From a checkpoint of a small mixture-of-experts model trained on Wikipedia: 192 experts in each of 7 layers.
Below are experts of layer 3 (counted from 0) of a mixture-of-experts language model. Rows are named router (the router's row for the expert), down (a neuron's output weights, with its number) and show model dimensions 0-127. Each number is 50 + 15 x the weight over its row's rms, rounded and kept within 0 to 99.
After each expert's rows: "comes before" lists some tokens at least twice as common just after its tokens as in all text. This comes from a sample of Wikipedia text that the model never trained on. Tokens count by the router's weight.

# expert 79
router:30 73 54 67 37 86 47 69 45 53 44 45 41 37 60 69 61 53 70 67 15 11 41 75 40 64 12 36 31 45 53 52 64 55 41 48 59 59 64 55 46 56 75 19 45 43 64 51 64 41 62 63 54 42 31 55 35 53 21 55 47 33 63 53 54 52 57 38 64 76 39 56 40 35 23 41 46 47 36 41 74 49 63 48 71 50 39 60 60 62 50 42 60 26 42 24 39 45 67 67 36 63 26 58 70 36 48 51 49 45 62 44 57 56 94 38 35 41 59 36 57 47 45 80 45 69 68 71
down0:65 55 31 47 60 57 38 51 48 50 51 49 51 49 48 53 54 61 49 55 62 61 52 53 54 36 54 30 65 58 47 34 29 71 29 50 47 22 60 62 55 21 79 49 43 65 43 34 57 13 39 48 71 43 38 48 45 30 49 43 71 71 63 42 51 25 47 25 33 70 24 62 66 45 70 52 66 52 54 53 68 52 66 45 63 22 26 73 43 75 52 40 52 53 70 29 42 44 26 36 14 20 50 52 27 62 58 42 42 44 24 23 44 65 47 49 17 45 52 37 82 45 40 46 44 80 62 26
comes before: "| ", "|", "(", "/ ", "years ", "m "

# expert 104
router:26 64 79 58 48 59 61 45 36 24 43 31 20 20 45 55 39 49 70 74 54 62 51 57 66 56 49 40 51 51 58 64 94 66 37 63 40 50 55 72 45 81 41 54 34 50 56 48 68 27 75 74 32 72 40 76 52 43 53 58 41 40 69 23 67 36 61 41 54 60 47 18 30 40 38 60 74 21 40 65 70 49 60 44 69 45 37 50 28 42 43 30 90 60 56 49 47 48 47 80 63 69 44 52 35 50 31 61 43 57 25 46 50 34 46 54 37 59 65 42 57 56 60 55 43 53 57 39
down0:79 44 61 51 74 51 46 52 36 32 57 48 59 50 26 73 57 47 75 52 31 62 59 50 49 30 54 64 51 60 61 52 39 87 57 58 46 33 55 58 60 25 52 50 51 27 44 40 23 65 41 71 46 45 67 53 46 55 37 38 43 53 30 37 37 50 58 09 64 42 26 52 58 50 12 57 34 50 55 40 30 54 60 46 53 72 52 54 32 37 61 70 27 63 77 55 43 53 53 37 45 35 47 40 58 73 76 20 59 28 49 74 42 54 30 57 38 65 64 56 42 20 86 15 44 54 29 53
comes before: "0", "2", "4", "1", "3", "5"

# expert 148
router:31 55 74 68 42 52 69 50 61 42 62 55 56 56 66 59 24 54 65 81 71 47 68 78 23 72 15 54 56 22 64 54 66 77 54 39 39 49 56 58 59 84 56 42 30 61 48 35 79 37 99 70 59 59 77 46 60 46 26 68 65 27 70 42 56 53 43 56 59 49 48 46 55 53 43 19 34 46 40 44 46 47 77 48 54 35 42 47 41 68 72 40 49 60 54 51 32 46 48 62 40 62 36 51 49 32 35 45 46 65 56 60 78 49 46 79 49 43 54 71 62 59 70 41 47 42 34 58
down1:72 46 27 17 60 57 53 56 39 54 73 51 32 72 94 45 37 35 56 41 42 50 26 70 18 56 39 50 37 57 50 43 45 20 60 39 29 48 58 65 48 72 58 67 60 40 24 58 44 51 35 61 21 23 59 59 46 59 50 83 72 39 39 39 67 53 38 61 26 56 49 56 65 52 29 53 46 68 49 42 22 38 61 56 86 42 43 51 63 54 67 53 43 47 43 39 67 86 35 44 55 68 41 53 49 66 23 68 45 61 50 54 49 23 46 52 45 28 57 46 45 26 74 37 44 34 48 45
comes before: "| ", "|", ".", "–", ",", "te "

# expert 76
router:54 54 47 65 68 49 56 45 49 41 34 67 26 39 55 67 36 67 90 77 48 53 64 49 49 33 36 48 27 33 61 20 86 59 63 61 39 49 66 84 47 46 49 67 50 42 56 50 49 23 74 52 43 52 47 50 44 34 61 58 58 21 73 44 57 38 27 50 47 28 25 38 61 18 38 46 60 40 52 57 61 30 71 30 64 70 26 55 49 70 49 45 53 51 61 33 31 41 56 47 46 71 28 37 41 46 47 73 87 52 38 61 53 24 39 31 58 56 62 49 27 61 60 78 66 55 32 52
down0:40 22 56 61 66 37 26 44 63 62 44 58 59 40 56 50 78 41 50 39 39 21 63 49 48 32 36 51 23 56 45 72 49 45 43 18 78 31 57 48 42 46 45 59 53 55 73 29 34 60 37 30 90 56 56 55 42 43 46 37 34 56 46 39 48 21 43 28 40 50 67 39 49 53 48 38 48 23 52 43 70 75 61 80 61 61 22 38 64 37 67 56 34 65 77 26 43 52 54 62 78 45 45 66 41 43 82 69 26 20 76 36 47 54 61 68 35 56 55 56 43 36 65 41 43 52 64 43
comes before: "- ", "| ", "|---|---|---|---", "  ", "==", "|---|---"

# expert 117
router:42 58 54 35 64 53 65 47 39 37 53 41 10 29 58 37 35 56 61 68 72 18 49 58 34 56 17 48 42 50 62 58 68 81 30 44 59 70 53 84 40 76 50 36 44 41 35 29 57 35 84 50 20 60 55 53 61 36 37 68 59 39 69 52 55 47 44 45 48 52 28 33 32 41 49 55 59 39 44 50 42 28 50 28 58 68 14 73 42 67 43 15 47 61 64 39 56 54 55 66 77 74 43 28 53 44 41 58 44 65 51 42 36 42 28 83 52 40 52 53 53 30 57 56 63 54 61 56
down0:44 33 45 47 54 69 35 55 44 66 50 61 39 47 26 47 51 48 41 59 55 35 54 35 69 36 66 35 33 51 59 49 55 34 25 69 62 51 40 34 59 41 45 72 44 84 31 29 16 71 61 39 76 11 79 23 70 61 56 56 46 56 29 53 68 48 42 28 45 58 17 65 62 60 23 64 51 41 47 41 35 51 28 36 62 43 40 44 60 40 60 39 52 12 64 40 66 85 44 45 21 39 44 55 67 52 65 39 53 38 74 34 75 73 42 41 41 69 52 37 50 56 37 37 50 42 53 43
comes before: "| ", "0", "4", "2", "6", "9"

# expert 72
router:28 76 54 70 41 82 36 53 41 62 45 48 38 35 66 63 54 47 53 81 31 19 40 64 43 69 26 42 50 28 52 32 54 65 53 39 53 65 71 59 40 56 74 38 54 45 79 66 62 39 68 67 31 50 48 49 34 23 19 50 62 34 65 55 59 38 52 60 57 79 45 46 48 26 39 35 43 28 53 40 51 63 70 48 45 73 35 56 54 61 48 28 58 38 67 30 42 52 54 72 47 63 45 55 51 46 54 49 41 53 55 44 75 52 85 60 35 28 53 20 57 39 50 86 33 77 69 67
down0:37 39 35 58 44 40 37 50 65 38 59 21 44 53 54 67 49 47 37 42 24 43 36 49 49 51 64 49 40 68 74 54 50 49 67 42 53 41 78 32 72 54 59 49 35 72 53 35 46 41 44 40 74 44 86 33 42 68 23 41 48 29 51 55 58 47 31 41 51 51 34 65 78 75 57 51 39 41 33 46 72 42 46 57 99 07 50 64 33 40 61 61 48 39 38 50 51 34 38 54 43 57 62 59 43 47 64 64 62 31 30 35 33 54 38 58 29 44 57 54 53 06 67 36 51 49 69 21
comes before: "| ", "|", "(", "years ", "–", "years"

# expert 7
router:29 83 82 57 49 63 69 64 16 60 38 49 59 39 68 46 35 37 46 86 58 26 61 50 62 40 52 44 51 40 52 62 70 46 48 38 64 53 69 72 36 68 37 51 18 48 46 62 44 25 67 75 51 57 42 52 42 39 60 81 39 26 74 60 79 63 53 47 37 28 54 42 32 64 39 57 42 12 32 50 48 46 55 53 65 48 40 63 22 36 50 52 77 40 82 26 60 43 54 52 62 71 60 50 56 37 28 35 41 68 38 35 47 49 45 48 44 35 44 32 31 37 64 69 49 61 46 55
down0:37 45 46 33 56 54 50 43 38 50 57 27 57 63 34 46 81 45 55 53 39 56 64 61 61 45 33 55 29 42 41 32 52 58 64 45 29 33 62 48 41 31 32 19 13 74 55 44 53 55 58 61 71 16 82 61 52 50 35 44 58 64 49 67 43 50 20 00 62 71 41 69 75 80 31 72 42 39 52 52 23 41 54 42 57 46 53 62 28 39 43 49 49 34 60 55 33 90 58 52 64 76 53 60 55 43 57 34 54 64 45 44 42 66 66 33 28 52 44 60 52 47 45 35 67 57 55 68
comes before: ".", "0", "9", "6", "5", "8"

# expert 46
router:32 59 48 53 37 87 55 31 59 48 47 55 22 40 66 49 38 48 77 58 61 40 73 41 56 70 48 42 47 41 37 51 65 42 28 41 47 29 52 54 84 87 61 47 44 54 75 41 39 26 78 34 50 36 69 64 33 62 49 58 51 30 47 53 77 71 33 46 38 53 59 28 37 29 40 55 30 32 28 55 46 39 55 58 78 66 28 68 66 43 43 39 62 06 50 24 51 44 58 55 63 75 41 38 58 41 49 37 41 58 44 30 65 31 53 37 38 57 67 30 41 42 56 46 61 26 50 31
down0:20 27 48 33 63 67 58 65 43 20 36 51 31 52 45 67 29 48 50 74 41 39 45 33 41 47 51 43 54 55 52 36 02 72 55 55 45 47 60 46 58 33 45 58 49 60 26 41 36 45 56 38 64 48 79 47 67 41 42 35 24 51 30 44 27 59 46 25 46 40 59 36 83 58 56 55 49 51 57 44 60 16 44 52 66 50 44 30 53 57 27 32 66 59 44 41 38 37 43 67 12 35 38 31 67 58 69 22 73 22 45 44 52 42 46 84 47 60 58 69 56 29 32 53 40 42 59 68
comes before: "\n", "|", "\n\n", "ic ", "eder", "y"

# expert 83
router:39 69 58 71 53 56 39 51 42 51 53 61 28 62 49 60 34 50 45 38 58 39 47 50 26 48 53 42 45 48 43 23 63 45 68 47 45 46 47 64 43 51 51 22 31 30 39 49 48 41 77 54 15 36 54 71 53 35 55 48 65 01 63 46 56 43 54 41 48 72 28 08 59 25 48 29 65 39 33 71 54 27 67 37 69 55 26 56 10 67 32 57 58 68 78 25 45 54 44 75 67 70 41 50 46 59 45 47 35 48 40 58 57 61 65 61 39 55 44 53 53 16 43 60 50 54 16 43
down0:44 05 64 64 71 38 31 50 24 60 43 28 28 31 52 41 40 59 76 54 38 55 46 41 52 34 36 45 26 58 50 43 29 59 36 68 60 33 32 58 53 48 36 30 54 54 75 43 28 34 51 45 69 83 61 51 33 51 36 46 30 50 44 45 47 54 27 38 65 52 41 42 57 71 66 45 10 39 59 57 40 43 51 52 50 51 57 29 26 46 30 41 40 50 52 20 61 68 41 38 27 60 56 25 26 36 65 68 45 43 67 41 52 69 61 65 27 80 49 45 54 47 30 48 60 19 27 44
comes before: "| ", "- ", "|---|---|---|---", "thern ", "The ", "ris"

# expert 31
router:32 60 63 45 47 61 65 74 31 35 46 59 44 60 72 65 62 30 64 53 47 37 40 53 43 76 33 38 45 62 51 57 72 37 34 38 58 32 68 59 64 70 49 10 40 34 58 31 64 27 57 38 45 43 44 71 31 48 45 37 61 27 43 44 78 43 35 67 58 54 37 23 48 54 53 53 40 35 32 56 59 01 58 57 65 71 22 77 55 73 52 56 43 27 74 30 36 29 38 32 40 73 53 25 59 50 46 30 42 35 54 33 64 49 60 47 49 45 63 57 34 64 30 57 40 61 56 24
down0:59 57 75 56 55 44 38 50 50 53 46 64 44 44 47 32 55 45 31 65 75 53 21 30 67 64 66 48 41 36 47 27 46 33 57 43 36 46 43 47 48 52 42 53 53 59 67 15 46 53 41 39 94 34 54 56 68 41 52 54 65 64 33 39 69 22 39 30 57 59 40 37 57 67 46 43 52 46 52 52 37 38 53 49 50 40 63 43 71 46 57 57 51 24 33 25 46 82 60 66 56 37 15 46 44 36 83 24 56 21 81 42 44 70 53 40 23 39 60 26 35 42 69 12 77 57 50 63
comes before: "\n", ", ", "\n\n", "y", "es ", ". "

# expert 41
router:43 53 52 70 64 52 50 45 21 35 50 72 58 66 95 49 40 44 60 57 53 32 57 71 42 43 10 18 39 52 75 59 59 45 52 37 92 38 86 59 46 56 60 56 39 25 59 30 61 57 48 42 53 66 44 63 41 41 41 74 43 16 48 60 50 31 48 49 47 41 59 65 34 45 57 60 41 44 41 49 27 26 62 47 59 55 31 76 50 79 73 56 55 39 48 21 50 22 36 40 47 69 53 41 64 49 40 30 67 44 45 46 64 35 51 72 48 30 58 66 31 34 52 50 65 58 37 32
down0:56 26 70 70 62 31 50 49 48 44 55 49 52 59 16 60 42 59 62 74 54 70 60 76 71 26 41 31 58 43 48 63 31 23 52 27 39 36 68 47 70 49 49 51 64 76 60 63 31 00 56 41 74 35 61 46 61 58 32 78 53 43 49 64 49 37 45 29 56 58 19 64 57 51 58 71 47 50 53 50 56 62 44 76 79 26 60 57 43 46 48 48 58 18 57 33 69 42 31 51 41 54 35 38 54 36 52 49 60 38 51 55 35 64 29 53 25 45 47 74 54 52 40 54 80 63 37 24
comes before: "\n", "\n\n", "|", "he ", "e", "ist "

# expert 73
router:35 53 50 60 60 55 63 54 42 58 52 39 26 32 61 61 42 54 54 60 53 35 64 86 29 65 14 28 51 29 43 60 55 62 46 37 54 45 48 69 37 39 64 50 31 54 63 41 51 47 73 41 24 40 56 50 47 17 36 52 71 55 28 40 60 65 54 58 51 53 30 35 45 62 53 34 79 13 40 75 64 55 46 66 45 63 40 39 67 47 37 46 81 18 73 49 53 19 36 32 57 61 27 29 52 26 69 39 56 46 35 24 47 38 56 63 35 67 49 44 24 55 30 57 57 31 24 47
down0:45 52 63 47 48 38 29 41 38 56 56 43 45 29 75 47 53 77 48 62 61 43 71 68 54 20 49 60 61 51 51 36 14 62 39 50 54 35 31 63 61 37 51 62 39 42 50 32 20 22 75 44 68 54 72 46 63 77 16 35 54 33 55 19 24 58 59 54 63 60 44 54 60 53 71 31 29 29 26 30 38 39 53 32 55 65 39 58 55 60 69 71 57 50 31 64 87 63 25 35 65 43 47 43 54 44 61 48 51 34 25 54 55 45 47 58 42 43 35 22 54 35 51 34 54 49 83 37
comes before: "| ", "- ", "|", "(", "and ", "P"